config.yaml
n_experts: 12
routed_scale: 1.0
balance_loss: 0.00897
balance_bias: false
router_cosine_scale: 20.0
num_key_value_heads: 1
head_dim: 32
rope_theta: 10000.0
attn_scale: 0.177
lr_head: 0.0121
warmup_steps: 50
decay_fraction: 0.851
Below are experts of layer 7 (counted from 0) of a mixture-of-experts language model. Rows are named router (the router's row for the expert), gate (a neuron's input weights, with its number), up (a neuron's input weights, with its number), down (a neuron's output weights, with its number) and show model dimensions 0-255. Each number is 128 + 32 x the weight over its row's rms, rounded and kept within 0 to 255. Numbers have three digits each.
Before each expert's rows: "gets" lists some tokens that make up at least twice as much of what it gets as of all text; "comes before" lists some tokens at least twice as common just after its tokens as in all text. This comes from a sample of Wikipedia text that the model never trained on. Tokens count by the router's weight.

# expert 9
gets: "\n", ".", "s.", ")", "==", " ="
comes before: "\n", "-", "|", " The", "The", ":"
router:124105151103093125114113107125136076093176075093038142169162117130083127146120163135062059094157133149145129070131072090109088102142084107112147193098115107111128148104144120148119116066087188125142112109075088162085036125126160127104143118105124155078114058105114152143126135122116189146099107177152104129080125102176140116095146176072136073164135165147104159178143192164124122078077133135137180113160159201143188101182079156062113143096123095178178065140105157130053098160177107139148105098136105115176096130152142137087121148086122170157146119134170099170158144109132109102063159149089117144086151120145095164167138077139095119126145118096101177116111130128146091168120105110154126134132069123142142163144182137117168136070123130114109089126179120149155089121138145
gate8:140151160139153147151156170156119141151144133164081165062101099125112131054096160122116094072140096155172155097128136149091092126090132189115151128126163083109149149159129168081089087140111191060150126067102084116136120115171179088074123143150176097103180090123101110078111132097146139083096131205085107108124049178137127156135147110113131114130225148128165153142082120116101125171081162131120174175094099169123180147124104122072135200105160148121134154163150122103112080150130116127128155126095127082173081129105113083137096119167086168147133126168156135187091159122083120168114156090108130127157126145132152068207096150104131093093065161118146097134192088106124113121128108147119160115082138110162134192201089132139116151136174146192125136140172066095132127163132118
up8:158066157113090123123145136151159152142161172151091143130155202114101116126139092135151164138186131078101105138119140045158141097185128105097090094131150191098088125162131122155100087174133090127128128148132181091160101131145081151190100089105150156129122157108126065112143104104128138154057120143134144120167151143019143109151123130143146166127124120065150178127111084110096154102110118131173076164230066106187169140169143117074155115168151082111101088161142162179117168102128151127100107084154114068173144143162156118119118094118123140164151143142128146108149130202150172141181158144110111108166121209158134086194134136137111098154123113084093111062134149126177109152063095133105166174116119174078159145133110107140138165109058114101123111139103080149126152180133112
down8:142133125143137117152182100141181177127132134169172156140168092107108156149186091123123050154112170126125137150199146174208089171167163178125152146183121103186187131088106163055182193128156134196150129080151105142126146130112160108159132132137130060140161150134163130126170124076148127127127112153168108091089036144172126129128141157151094082114115114091127093104146078153146095175126177138142129128140144106148182097144123176095108126126144132145156159117086144108119135112136110136178142148146207070149155118155140125175165191122127164141094131076139154123108122073108126153144083094132152157144130130114109125125117098133153156076112174139121166171176069106086166146180121044142113102080119109156139139097174131198173082115160128189083124160105131075170180123096142
gate9:145103092045086081126127147088143161120116149119180148160097039123090119103135241131116103144157142119175089144117124125127116173145064124184138203130123148147078162105107160166177184120139169076095147129152111133169144081134183106127136118198134111158170094141093113092129113127133112132161137125092147079183110138061105139157169075138106121168118139148101166135124082177128107172145054085103129142138214158147157112109106112172101133121122159151106137167138100164095114173110145134202130082185155092138140183097152117119153126121172107115132120128145107088089136129124116172133111097098109170128144171086144191144121107158155144149184109140106182122137141127106075160108159096131176106198094159104186112172124117078113124156095134169147153141174126105109144105064186
up9:159137172129199092082124163119065073130141033095128097165116123123117117113076113101076076101177112118199126130132130179143127142082109129130137134217147117119100053107120071155096103195110164098143107063129122124081108179152166106123053181148184160099136114138098130109095214143123128169108109153101103098094122088140128067110152141101087084100131128160129114147131072117158103100148101154141085133131119132105138142145103176147136147180149138092123151062158186136168081128122143166096135128070144136160143184176126129101157125100123095140150094153093133124102169146074104129144090230075123093148139084089094110105124138080124155142121119138118162136084167112137098135102116122182119142088141151168098123174122180116116143164191078089122136118101088144079177139130119
down9:147078067103151148126117079152106154174087072177111105174094153125142148150071143142101133077132152098139101097113107152150140081137171172079110137067063120174148157123134165093134132118140147046115104168100112097090135167148109150157170091127069086162194129044112122111119129133158186112113131110135140072139119129132108141124159142102182155073172187129098101151129131158094122149106134140124126134108135119029100113185156141123104103083103157138124077117127125083141133089121164087096136120114170095151091113086178143143128118132055169093181183096098150112141094137142169151117130116071208148086128141201163111122196146099187111131150161130102154111142128147087198098139102113101059087123141124113098096094142087155153097080153113161134147143057115182116163143146133
gate10:100110131147073098136184109184159081102118145121135136132187173113160180120176116140088094166084095180072136165123112129133129117126136130098117148156103106094118083120138173104147128073147168089087106149115085126201104131202148118154124101047161109140115169166107091109111173163083133127150095128144116162103107082150092128115112182101113113150144169118149152155138202175105188148038124141111081117114142145127107146195061136134071175090178126139182112115100149141094126172133141053161109144156110114160091197173076135063135109137050175189091113112132113095137102204115169130121162074121101118111125119108100119130082150124069156156154123144169143131089140157107123161163156061134134098106099126118172106107104079125175122118100082143125108124158085128106180115128108
up10:141098147080167092119152080118139130166151091135076150098120141033111150104110129148129065166107149174099170109124110139140141156116149091136096091090137112130129103175123110167182131045142080096128141113114095159114110108125138083118148132146145117082215138167163104111113147112130097121130118183119101094060116159156133219132086140179125165131207125127129143121114121181114097110091155101130093111082066166113163107118153115101083095079058140092121129171137145149136056116114118127101121195122143110129148165124110114123078089094158072150163158139157194131126134101173125106166104136130196145131112144094149101155153171097124111129127146158140150124126249178114158107105182171126137200119146127131146071099082110131115124106156175122133152107081089151219096156087136
down10:158159137081125129197144102166133100133120086107144103193087156154148136159181132111147102079104108107111089123132110166108099117146146165184084111144151134114137181095102103153201167119109157089137143149107117190079134169139133160073093131114135185036156154087192142089146141141122147145161172118123186154101107198095158140113122076093110140086145114131071068085094104157132136112084116122140157155080125157147153109136151137139124101135082104101142203101165157116093161110146156207198123113114119100148167093147206133127131136096137183187115117109174101132117142121100119088149149139115086085071101119156164162091056116172139128064133147147131097160124129115110150115080145038096120094115096158138116165112140176141183065083133078137110166115169116145139121066133122
gate11:164101098107086093158155109169110194091100126128117177090108085067170142122090099117182109097132154099226139142063134132111126105195142090162107165199107067108123168106116112136156136123071104133142084150145081112111104120134114143088147135131124050068145091156159131098073124143155121146071115112137135071105139114113104190168170191082126053083091117157115091138112115120140163103095114134160158118177097104154132197069143147103098157090105120147119120140084165154116128082122148142110114140109138119178161140152047208103110086131177149135138148118185083131173102159123125155151141138110088126142165137159083170135142097146146142078157148095049137135136123160049079115140177191149153154095102119132125101094187141111165105116121185132110148132140090100161121143137137
up11:125142119138141149101138141174117140220136122128118128140100158125117157140105099112135079140052159150162177117131131048079159152149114156102110129122168073167164107066135186155120116079146132140170141122144095138111152151102146161154142102142143109106169038123113144139111213149062135135100122171127152174115088043144127042138135146108096177106158125151193076168158126167102150125071083167119122110133129132083140101134134163170122109067193137116154140162129153156123137144128147142138121085083088095096083053098097085115157161090111160116152123165095109115135173073176125154130089109137126050074074106106067089094141111111116143136104111164089157090142161085161199104108120111130145129125115122105114162162128097105155130158094108141112118098095048186154164126124078
down11:138119154149075028150118153088117067137142132123137117083130088178133122168121156110085119110102162143072129135084130078121111064153170104030121091102066158105164174097129089138094033172152134164091121192112118186125127140141137132137123137095125056105152128126121155145129093126135149145107140113104120084083150129137140190101148157109120107152162132139166117092161141123134153098149122129175137113098143088156134109123141152091159155083117157123126087165150103117106186132126121155157133149118150125169120065123106054133120094088162085069041153149055087156143188088087124114050125113100142093103116112132137077068110108148137187100064193097096101067065132110094164137155100165113170097121106172114116098083143163167130074114122138118093153108148144113138109156134131
gate12:128203140125152121049135108147181186134173089160051168153155094118161156142100136104170103098125143142082152166119136140101095126136127103177145182153074131187122140113166136123112090087151203142137112126047141127138119189127168148143094111114176103123162124095127114134079154110186106211131084154144132143155132090175127075046147144116114083157146137125127180160152101163114111145151122099158115155130159096155153103132125157132170106139153151138138082160120094118109146100125117135148169106159142115136072187162115093163175082073127117076085164113142120158129163096075185157145098181192047117091112120201150141134102112111180107191103152152077134157118165139098134173183117135058133176156072151149161114116127156110096136170061136132113139134109131140117152089162107
up12:131108144127076155151112118132113157118115180177122150141090146101127123144065193108150114071151095100180159087123096082173171097142144103099137108153124106111120120096162131141114118077171077102176080093123114135096129056110125141121116155172201150094102123133092117100162084110126152176150068141099118103130156118110138090123111104119206092101116127099138155095118128139177131132122179171177120089090115117126120121119119098204132200177061183154115163166144090122135118127052116105092118144085167143130132161154138059175133077144152169205115175079097122193151157161118082110116143104158115144181175137122144146079163129156159126134119139153097164123049161137130129117119111124196137146156163138112115139128098136147159069120231119143143129168192164086128146057087107
down12:124140129139151209142064138127089165125147114091116068110126166091093115169122103116121147165143097127143131136121133207162107186100177133113090193083146120104127142202167122079079127117138095111146150092109066162145229096126093124109145073150145109151156139133167108117176129124113135096141115144144068147110161087123167152155123090160095162142067132153137100100143093099114143166133175159185093095138155065133160101133152132137122108052189144145155099156149108135093186106119099102176120165102162118174060150185150096118131103051162194114142113159078128105134147109130159181168142129140101103103101155142097161172146091159128115119117080162140119136214136109084125099123132120100143125084137132097115171141202121142048144115129149182037134113114124148154130113091101

# expert 1
gets: " ", "|", " |", " 0", " 1", "-"
comes before: " |", ";", " 0", " 1", " 2", "1"
router:124155181109151116127150072194088137158145088111128207167113153121165097092108156184114125075156132158158090155096099138090120108188126096117111184110170071154124148156201122145139122114136148132146191123179108142107120150118130065156171124141148181131066153101124097168111112128100185129076077139105140112069096172123169071149140117141137158178161159112156187100127087167095179101075144081113179113108169150129196129191176128124142105106174140116118150180140090109136163152153055108157193173121130110133099106096114138066163125072117121109101088091121119155132189183182167109101130150107128160082091148106140141172117080153125114121157114071095128117123118083123086093180156145151146140136141176187139119191174122113089126112170126161170153123101151134168145118084127
gate0:152093057095116151168141079150127164108071109177113165111110129159120146125097175098104079090107094124147142106160135137206131137064150164166096137101141066145147092138084163120098107120136074095113131058177140122148137044139145162126134086092064102078095118140079073071137138113145173170155140125120121092121111126092095134128132099177179135130095148186098094133114157149148095169163105082196129121078099164133112142169121105141119159129124188118077091127137107123196150062101067129169149107122072154086128130169148150121136111132159070126139089125099073143097183092126138096078133118128098117093061131180151098128121148205109138097152149128060166058151158135124119150137168169141067125135178097073106111141148183069113142119156146123142138137126081121181126132106124
up0:128167162126159160062130116167165166142103118118132090114111126097162076136168086183128180099083175140177166106159136148107170116120097146169170131116118177167142168085142144120106129140149124150062159180126097108103150238109115104168158150153149209068171114105104178112096087132087122155158130150149115134085113092171118140115106155110097130091144111146110169160079085108138139074123125129122112100099119136107176175120127178194119107098089076205120122078145092141057103153135173121187113056157164111118128124148109117091147175087133139144132146105164124138118100128123116133130119152150139098127125121114112106148189085102149117107180055154160186148169156116153112100120088084094089073150136133139117119140060160207144086121176190128119102081110132136101108109092048
down0:133166095107067085076178070156168153159155059160117145128133113111149126073147185095133141139127102155115075128074159102187115113111089107108126151169113148147171150130094101187094171177124144135114139168115188135169121158111167100129128163176127099097103110131110090114112095051134081083129076075099130095172140124141089090133068130162166106159156107056148135200105142128127125198122091159116191141133118117108133132190118152146134119132160115151143103128148112159124123205109122171153095145193095088087164028093152085107154128108102157151126125104130136146151133101044176145069092111096073122141107137133070059214150092140119125138120108127121154127091176167166187166162092122087132136134165133136134125103071113102151129156117110121123128102126149152171136123081123
gate1:116127128128137163142129113126127134105132141115112146068117136134098136134098092125122146134105106125143067140116142099181079151141172133148114162162138153125145106132134174152134148126146132077092129153117117104129118146125053134136049171091166167101151143118061126140151188118075065127064134113097161058092084081059165126160095175191147175097091159113045110144117158134151148129086167135139173165137147129164136140127074154128151123101097131057157165127107139169106109116115126108106174133158082131128142103107094125146080163107141121200061175092188093135145086113122114121077128110084172182141109170137183127246141151092170137096135110138140172184152173091165147140127153113175229089108069123103103099138113150179135142163129059072130108138153110114108124141099160
up1:171148107118128088146083147167144124136109081096097092118133153142153138096200121077120098083163140154177162160087094171133091195110068115061157107151152147111063124139109054148087074166094131149142149102146173114117110109112093079112132135103191087063116093096133129193142101147082146143166145140125124174097120167150102102117137122125139131108165158152109097118170159125136127176053108114138181122172093040171102192108154149147199099149162129087074108091146114112052094125115121051090119153086145120121165186159138154149171130144140165139165144108109182105129134139131168123139130168165097093074133069171104110100134132086086139126124176125091116089162124150121136121099115069156106193123096121136098111123186144120152106138076158168137148164146187132089109163122174
down1:161141133104151177128133087113173111107108080179118089130131136145158115201150142125133112185118073117129112201093099101097067143120111157117162161125151149202144110120151127040105112085105179146094091108157145082125117116076105135125135113140157116155124146178129102175157102144171178174197149174169099165134112079136166176119155164175152097122073141073135117101147087126114140141161136137091098159145158094148056123063098152113120152135086141142096167178141096093105096118194078072104154063119130089126121136063101130118131129115138170105160097132135125066105110136132138145126148124143115141130052119198122112117156100152098155118146181123164109103161122117166082094142132206156126124127173159191167082125067117081144127201098074162130183130109121157158122182114170
gate2:225163129139104113156111185150128100185072160093067146099177113214081137108145152118105140143110193124151147146108139157194167128104120113156130109147121128163170129164089133147102104130103109079162123095134128124179056080153158181148077145139106124106093111160149115178153138085180170039150058135148178075111153177161177144117125143130106150113182139156203169139141077109145116115113131120123069142117121100189127140118117128146193129152096085161159129161110119126143120125110133163145124109083187108111137163139074181150109086143158143097106118147108200131174127125150114083099172127162159125113159127125087093143165192154112139145161122179162125154115089069108112124155128085183141204107153159125171160188130102092134122207104132118138137105149108135173112102140109
up2:151126136152078091128106179157155136177128178061098095121188122139172110130110108151105130084124109179070131128122153171096130132144109108186116113075174089125165126129115095147136116089085073167152131109138138149159138160115187149113091130121084138141113100150172099127132119107201176089155097114095156141096074123177108121111161087122114122124171113126136179119101139087094093084193069108109125120166078083136149148209096131102153136184098113178132115072076085117088092107163143165187153099025165106116122096154109161132118113158133132167145125179092136116150134124094177128175103120122105160196133113121131083106093173099097117133129158164180151129108110090139134205149088101119113160174144093115131185191104084130159175143138117117151063174098167173101121058131092
down2:098143157144092145092107067129126151172132103161071147214110114136086093119180093121174139140180124139134135126136134112098067077102137055161162136170088134132089148124132156122131177095139126156090134176166109068145125118135108156174175128132148122071075149123160096098132118124119181183106167160151142114078099164184092097124142101188109089114115147177201130154090106108121145173162151122095175172105166122125168155165125104106153143104173202133122102146108126110147053097101098116119188121104077071115150110145119155131147148107166140127136137125174113139177109077086113163114100149128102131147127137130157083164131043146079197147181186139142133169227115097084130158148086111151117123106131101108079096200119111164149125133082164105120138165101089084160141082106127
gate3:158103101113147117102174143136136137174117133112050111127152149128144100109066161179178150130144121114089131170160102111156146186129107197084132173115125097164150162169144172092052130155147136028088115140100156169139119114118178123139146090157174086148131152120150121184145175125182117108166126155147170163092102104179142106122144141158139111198096201098074168186118148080159105122123119102127083101121159144111147105152092154149169085108148116158173148088101101148067112100153109118112116068108145139153112115166115132120131167115073121122112150143093177130158154193148143088104120107115104136140081099152058119189189142081134131102114159101206099081154129099093152087101125070134161157137183096156095096134101143069153085134154098163195125111085153096124161095066125
up3:070115176183129173127148135134103077098145096163152124161166128135125129122156133136121116117131120096178112170112118158119097114085152146097137167114111122147189121123176110127121116165172109123111148129193170089116081121134084181206082165188136135128148061082142170131107139144116113103134112141171119192104106111118106135068170141128049114063065140194178136035036172121163138113140162171119085129128106120152127152141101115116111120130111197136151117148078193114161118078133104146080180180138153159111139118114094154124088096090190138071102136127120099127098085144184209148133152099143139084069160155135141179132104123130146100186137107136062170160155114177101108118141086132153148156145074175142152123078141123119187147121143147141116118186091093088120128135158112
down3:163154155177161159136100110124170154118138152084133139137123094159147141189179132118075155185158135131125104124114171103160184192139161169108024113097099153086084150132134112103146089147132147105153129126169197150117118099177115129141146078109156048116116106124143146136165113174092124084169140156111140136121111162099083124172156168129148139114198142143127164119092148121111126196105138141074111135110122091117117179157141129139101171154166137056193095073142197093123138181157083104044222108109126113141093096143186109120162082147153103146137120156111103188170119111155159130164117113113125131047131156118128120107113234135127129187144127120107082130135103166069172137090072135098174103122109144150107087097165103123165131150092119166165164163145126095113127110107119
gate4:132174118094168180118113129192141122138133135194109099094106134107095085140144196119089142122154078072179103138144152097137120113156119166090188119130112119111058121062175192145157095084112168114104139127125180141113076174137097149121145152142143097121139118116131116228128171103187124122140111103158107148131088186115205128100145101127147086123140142137131082144135119120121123077150140113091129128122073081188099148095147127059153157176093175140163162103128179107107211122153138100155144138141165126150100109144204146160120123132141134156139183144119099156183139163122145161109129115103106141147152182103165099083197157089183128118148092162137087121116103101079129113102149180076102151100143149152118162127120141110116064102149147123190156191076031181143156080119139
up4:148142112161166095149077076165168147098140139097132124127139151088156105148160125159068107132117172133116110133138124168140111122125117123131160161134055102105029126063107176140118107107103144134134171136146134158133090110136095131114109131124124148075154129093118138149140142141161164177159165122182174166080097172103162142133168154150097136137126181176117146161146181159100079121131142130145165147166034097150068189082187137132145194200097152112191175089134124123146146117164164130115117129153154136106097127116163106129133128164155140168099090140088126164168174123022118168100125104099116150147150141135104085091105185086093103082156072162136110112116071133060164102133154198113132199121170115129106126109123111094063115163083225138134109171162086145126147102135142
down4:122077111135133140120082152122153145145105095066201071076108177113089155147133101125112184132137108060160144046112130146167132125148152152100186126085147113123113194146082096130162133177113152160076196110132174164178134128143104173115116116178119123182170172087151160175115153224131141115119159172110141084051123181132138091142160134101187153102115153110129076155125167210133097143183144158103121120155103156149127117175143100147075097149097097135121147139129164117140121102075136128129187156135153164135119167173166083100169058155123088152127147154169095120145166164097101105175128110144119129145108156170123129166088131140094150137109173150108164071136072120133117098106121119113158123161085084162101129090106181135163128177197105112176204166113144102115110159115119

# expert 11
gets: " of", " for", " on", "ed", " to", "ing"
comes before: " the", " to", " by", " a", " as", " his"
router:118142172109119176203227144104089081130140128110116188199187153164160125146168105162193166141150126112178098116210122052154088154115187155155120115156092195161112154107150158086127122143143150168193113111178126147124145148159123102159121141182191147147097137135128144130090099135134173157148094139140135080109127140072121173130117133126100150117171131145199155117120129128133148157101082073163084114126145144140156115150126084149113091182108116088084106162148151175136162029161108104136116184170142172066109096142177200137112130084168122142069099211133113110142081163158125121125125166126138142084116079122146139129126114097183137131161115143087098178095097129157107102116124145182111147147125136115047139151090120122096119114157163093148147139115120120077133113104168
gate1:155153105162162136132100124160104139103163164146169150142165124211068093161145144120134136174083153060169110188143085118134132130192103138133077159153119129167120154068132132168080079155125105098121139126147124180080105115165139107130148116107184194068135124129114166137082148202163141096143200091215153139071092142089106110124101156115126180114171154163176114080061116153118117114107167104139103112146140168114137132147160104127138208134186131079072099158095130147107139173131177088104180125175104171106124157068162146159093107173076115102119138171158129121134157167130125166089106112097150121161121118087141099125150123158165148150149138167102135147174109131065055146082196136102109144100137100128107141140131151119126122090145112099121099200130088144102047119107169
up1:053110074126165137140115163177075159206122147102128094126145088135119108084192140152114108128119151152113109116102156144153141123148122111148077191115148079130149170094093180147148100149125173122121215132137123129127144131158112161153139075152141130076116072188136178182102143127174129105125122204096111074101148160118147126134107161116118144099189100160166132148128141176115136117095062122162095135134115120087149138093156108181155174106146114079157098118119092172099147128137117170038105110130100095147160201101105163117151112186130071095133189183205111153172093094148082116138129088147156112120134113120137146166091064173117176131107128126156109172175108087077165146072127185110137114150102112127117079090081130155159150108057091163165166162069126112140099144112124
down1:153103128136109163129106140172132117083155144107125164131129131066172053115110133123088117159147039159067136236143122185129102152139107120149088056000119107148207088077176193111126159126112177128083130126110093135113065176178143221067118093107138141164127202109131110134106167130178136123103066075140151144136133124123089097140137124126163065145084121072121149135130092090112116130107157113122101113088156142125097105119111124096063104139176111142147147090129079107225134129132143169140144126139152107158143145131158143081073140101080117124122135084082125120101180141085124130123137170102172132124098151125113146122144151132148145138115152118074091160119107104120149188166168126129112144123113092162131116134183123133114142081102142125101163090174110144155155146169142
gate2:116124182104123125128065137217137121110096101144102156105178154126146121143121099176107070117083123178113147147113125101107113136090089145130163124131152126160126104151080121130144127126089094208152157147099107182133190165136129204152144105137152102090097099166156137160136146151127148144153156092152172064127121129141132144147091120107110119117105104084139150114154114130131099106212100124109105098134126140136206106029119097101108134117078108084055145137150066141148162135137116177132125114137135127141126152150098131149086112143131151079012127135185162105135137034134156115049082120135112090155047134167090154140106089161093158146073106125155151137144173084090146120194081192138150159081174188150128144124077112072144085105130161142131083129121116138136127083158135
up2:092155147125098062160093101127119159157117141079082128150106160075099149162081112110163117129089149111135172181128178135088162196120134114114122118108161142163124101105129106176142161114090192171150140130192125080144115123135133156149135123110171138202123116168122089110146142095094118115140186095109111110106113141133030150126124179125132170107141155188102167169125140154187138139125153083128147187114153105128187203071170138162152122144184112097122076106149193139171110118144124081103071134107113133116120185126077130068111165141155172101117115075098096103139135075172195101181118171077071132036153104164112139085089134152127149146119101090155132084106141131124133175083071114156116109069168159119095118159092117154159187088109108166131109123149149081173144114129119
down2:145127134111169081119102135135133153121118159136095135189105135160114042090152089098103044095138107110126112128136129163118147083077139171103060169132087134092163090142141123112121153125098146161104143124114106059126154067069141187117182059116139176144137158126165112128158163141125151096143152134115112137114133153114148098060162155140108095159096146175179179146119140177171149169155148081130185110156176054132146112197105144076173115159131131119148117121123095170171062132160171117118127123153081090070130112171160124163136137141121121149117130086126190151139043178113144172173120164097170145134122091128135122093117151139105076193120131141112146107160144141095120134143153153080144115151145129098122145096137120101090190194161092163116185087116114173081046082156196
gate3:133117147031108151104143120150158110151097127181153135156120146116140106099098162082117187167137142173163151117140159181158135164150076077109170177092101088092060145103099046126115130128152144110173128123117155102102100083179123133097144148114104102141124132117115134169156152128147106123086083096150131115165022143053131201129129143087110149130139206109165165147091105147113145170171122098104110145169094105100135164144166131113044162203131089107081086099127192176122124165077115090150117151144143128122179139143120152136146191165100131152111124193088161095181142106128102146134090127140106127124153126138123060147154073174131115184163115093092117119108149152111138128173109122141057160141123093139073128126151124132067131099068163116095150109192119099130122163114063
up3:138073165113116105113145144113138110068163124192110133141129174144156152166170133123118149128146191180106119165115115175077129161087110134106169128171099162121104127157106127097140182139082160182183146141136145124074198124110122066106178164091082152151157117130129116151131164124092038131130082138123140091154119139126140083131141167147060062124170116136062065131108101093067079157121122206105118174183103130129062138154126105115140075235185114130126104100123113141143106157125173156169094118159107134077126142157111135075122175158095118129124147153121132099165135142176229174150096122091114131124159111129073124114105123188120092151138144119111084161129114123073124088181111155147145080114103112187120114160168104121101130166138154169110125123104157199100140130149176
down3:184086102110160169143110148127138214168127116157091102067144146085121104132085125139106094089127136119116107090147150137112163131128087072133146196127155129128112115111134139147126203155095078161175120090149134144069124096196127094108132160116083141098146123120099109104102129138101141118108100126041108117091171171132126104159091173127100148123081178125089131088159112123093147152100092139101129104106025142139140133147063083122076081124151130144099096073098154126180140185080119054171122156143110130126132140105126105144119115117120130131133102084167158198194127139152118181109130083099167099132184154178142176180099139153106086151082127129144147128145177143165091147056158117121108142138058131186139178074134109126073117094175119060084176093081137118124117169119079
gate4:077125107058139067126119147136090167065101193148115092088120102148102062171103063110149120138173175179170101127095128091095151138140174144087102136114147122158145093104119122132065080134154124180117096140160115112188126170154073125102091131036107127171173129134116100139159135200168146155131105118108141126194137148122107148149144121151158124145134119118169136104130091097136178142147108085141128166171100113117141179129136123081129096166091125118103133108164135045209128134127143177068189123165164175143093141185077139062106214110117137082101130120100188097102127073185151144096168120148134153153132138180143147072184116156158153124161135121179140136137095137106138105110174190176123143094135132155107164155097133122152114157136128080085124140124066124116153067129152
up4:154108162146108146134110122087081127134124170117095114168103144115114125143148092189172089147088129163129163175107133097115167146110195178142228157101164117159066182169168094090128154150162180101126152074114140039186153088141126102114144095115166160221099114143148125097154092165141146136107181098189136101110154128136091158136165041113177084092080118124151061142104097170148109116143126135138112114095182084126175149089062150119146128147165121145119153125145101145105146162102072177038085109124142134111107111143049139144168145189084119110152147095162096132154131162124132133082107181176071108133148139087150155108073158132133118142133137109092103095167150161130112090075141143127147144173152140165147099123143084118124088113147157131136139110164097139110063079113133
down4:131216099171095097146119182135179126145121098071068160152150075167143136152106157107115135124163158122155121116160060108150133152094128158146140127087172153109073174107107055192129131204105130116131122160152138142139143126105112139109184125185166147163082143130146144081104130111090116117185155148129154118112129117093178160110125162104118166128085118199152131113085121173153095132121112134112157082124179075160085161154138059155102168083064090102150122108162070131157151160123141151157095052120150172089142151122147085109127125115116154137192162154152157116128090131159135130135098156097115159099089154128144154121147100118108122161104168061148150145130114096091091154139145067118194085075167177078089116122100126173171090149144108088159199119152106141113181197116208
gate5:117118159120113186098087127162107147115107156138122164153137141177117146152126138092156111101146119133102132138116149118099091104159124096030095145144103155148123150061116106093146211151077166161138139119087117127144190146154107114111117127128112115127121207174108123153158184067152128180128131126134110102137122212139049154123058190198090093183160091120158147129131048106144122165121108145139119119080127134173121104119128107084172154160115091202101168175135112150101203120131152130163116133094170139065081121076170148148130138121123161124115156111217122173118127066122126163156145117134119111108147127151163135136080190086146070095169125130123146101078103143107174160159136130124114145182118143184153137128152127122124083171128119118116106120086094172166176189085211
up5:178112145087131114126126156112070205084129078105173125153146137142129125187132172156086182124195146117154155180137119079112116122080127119121118154144099117108146195056114139168129168107126096142088093151074150125138200108097134116116158143137092086110121179128114161129124124176094178091153127113131119037085147079097117089149119159092118189135173154138156136126194169153108168085129044085120149099133195167189109133150182100097092110140144138165112098122128144164059152146106165056089123205134141163089149169122115153137097133120134089120142128109146073166115121125126090168113078135076153101158137199103106149095134115126170113118112131103116101133104085116144121181109092145120181175129164120128143172159131106104090114147129141103068148183165167092192097095141160
down5:110165138114108119126122122131096120104124126196147096138014126115123099112138137124114109166169128113162094122190102119112202113173116133163079137064133145158106126129100117112179161109097100150128094141161163128071183109121139111152168144157144195148094107120115113101113114120130173114049148088141170134053089102133130027124143139088171085121141143112182053094084100127148135137073071162121132095193108125137136125149142079112137127188091149128181151090153143117100041103120117070088161120061122085140101143197145103180113153154116119121139184175155091074109140164116161177116125133145156122119178161130169130173124088106144094127126073103095122146133074106175102094157097116135138126102121135152154121174148121125096135150134121080082135070158128167092064080098131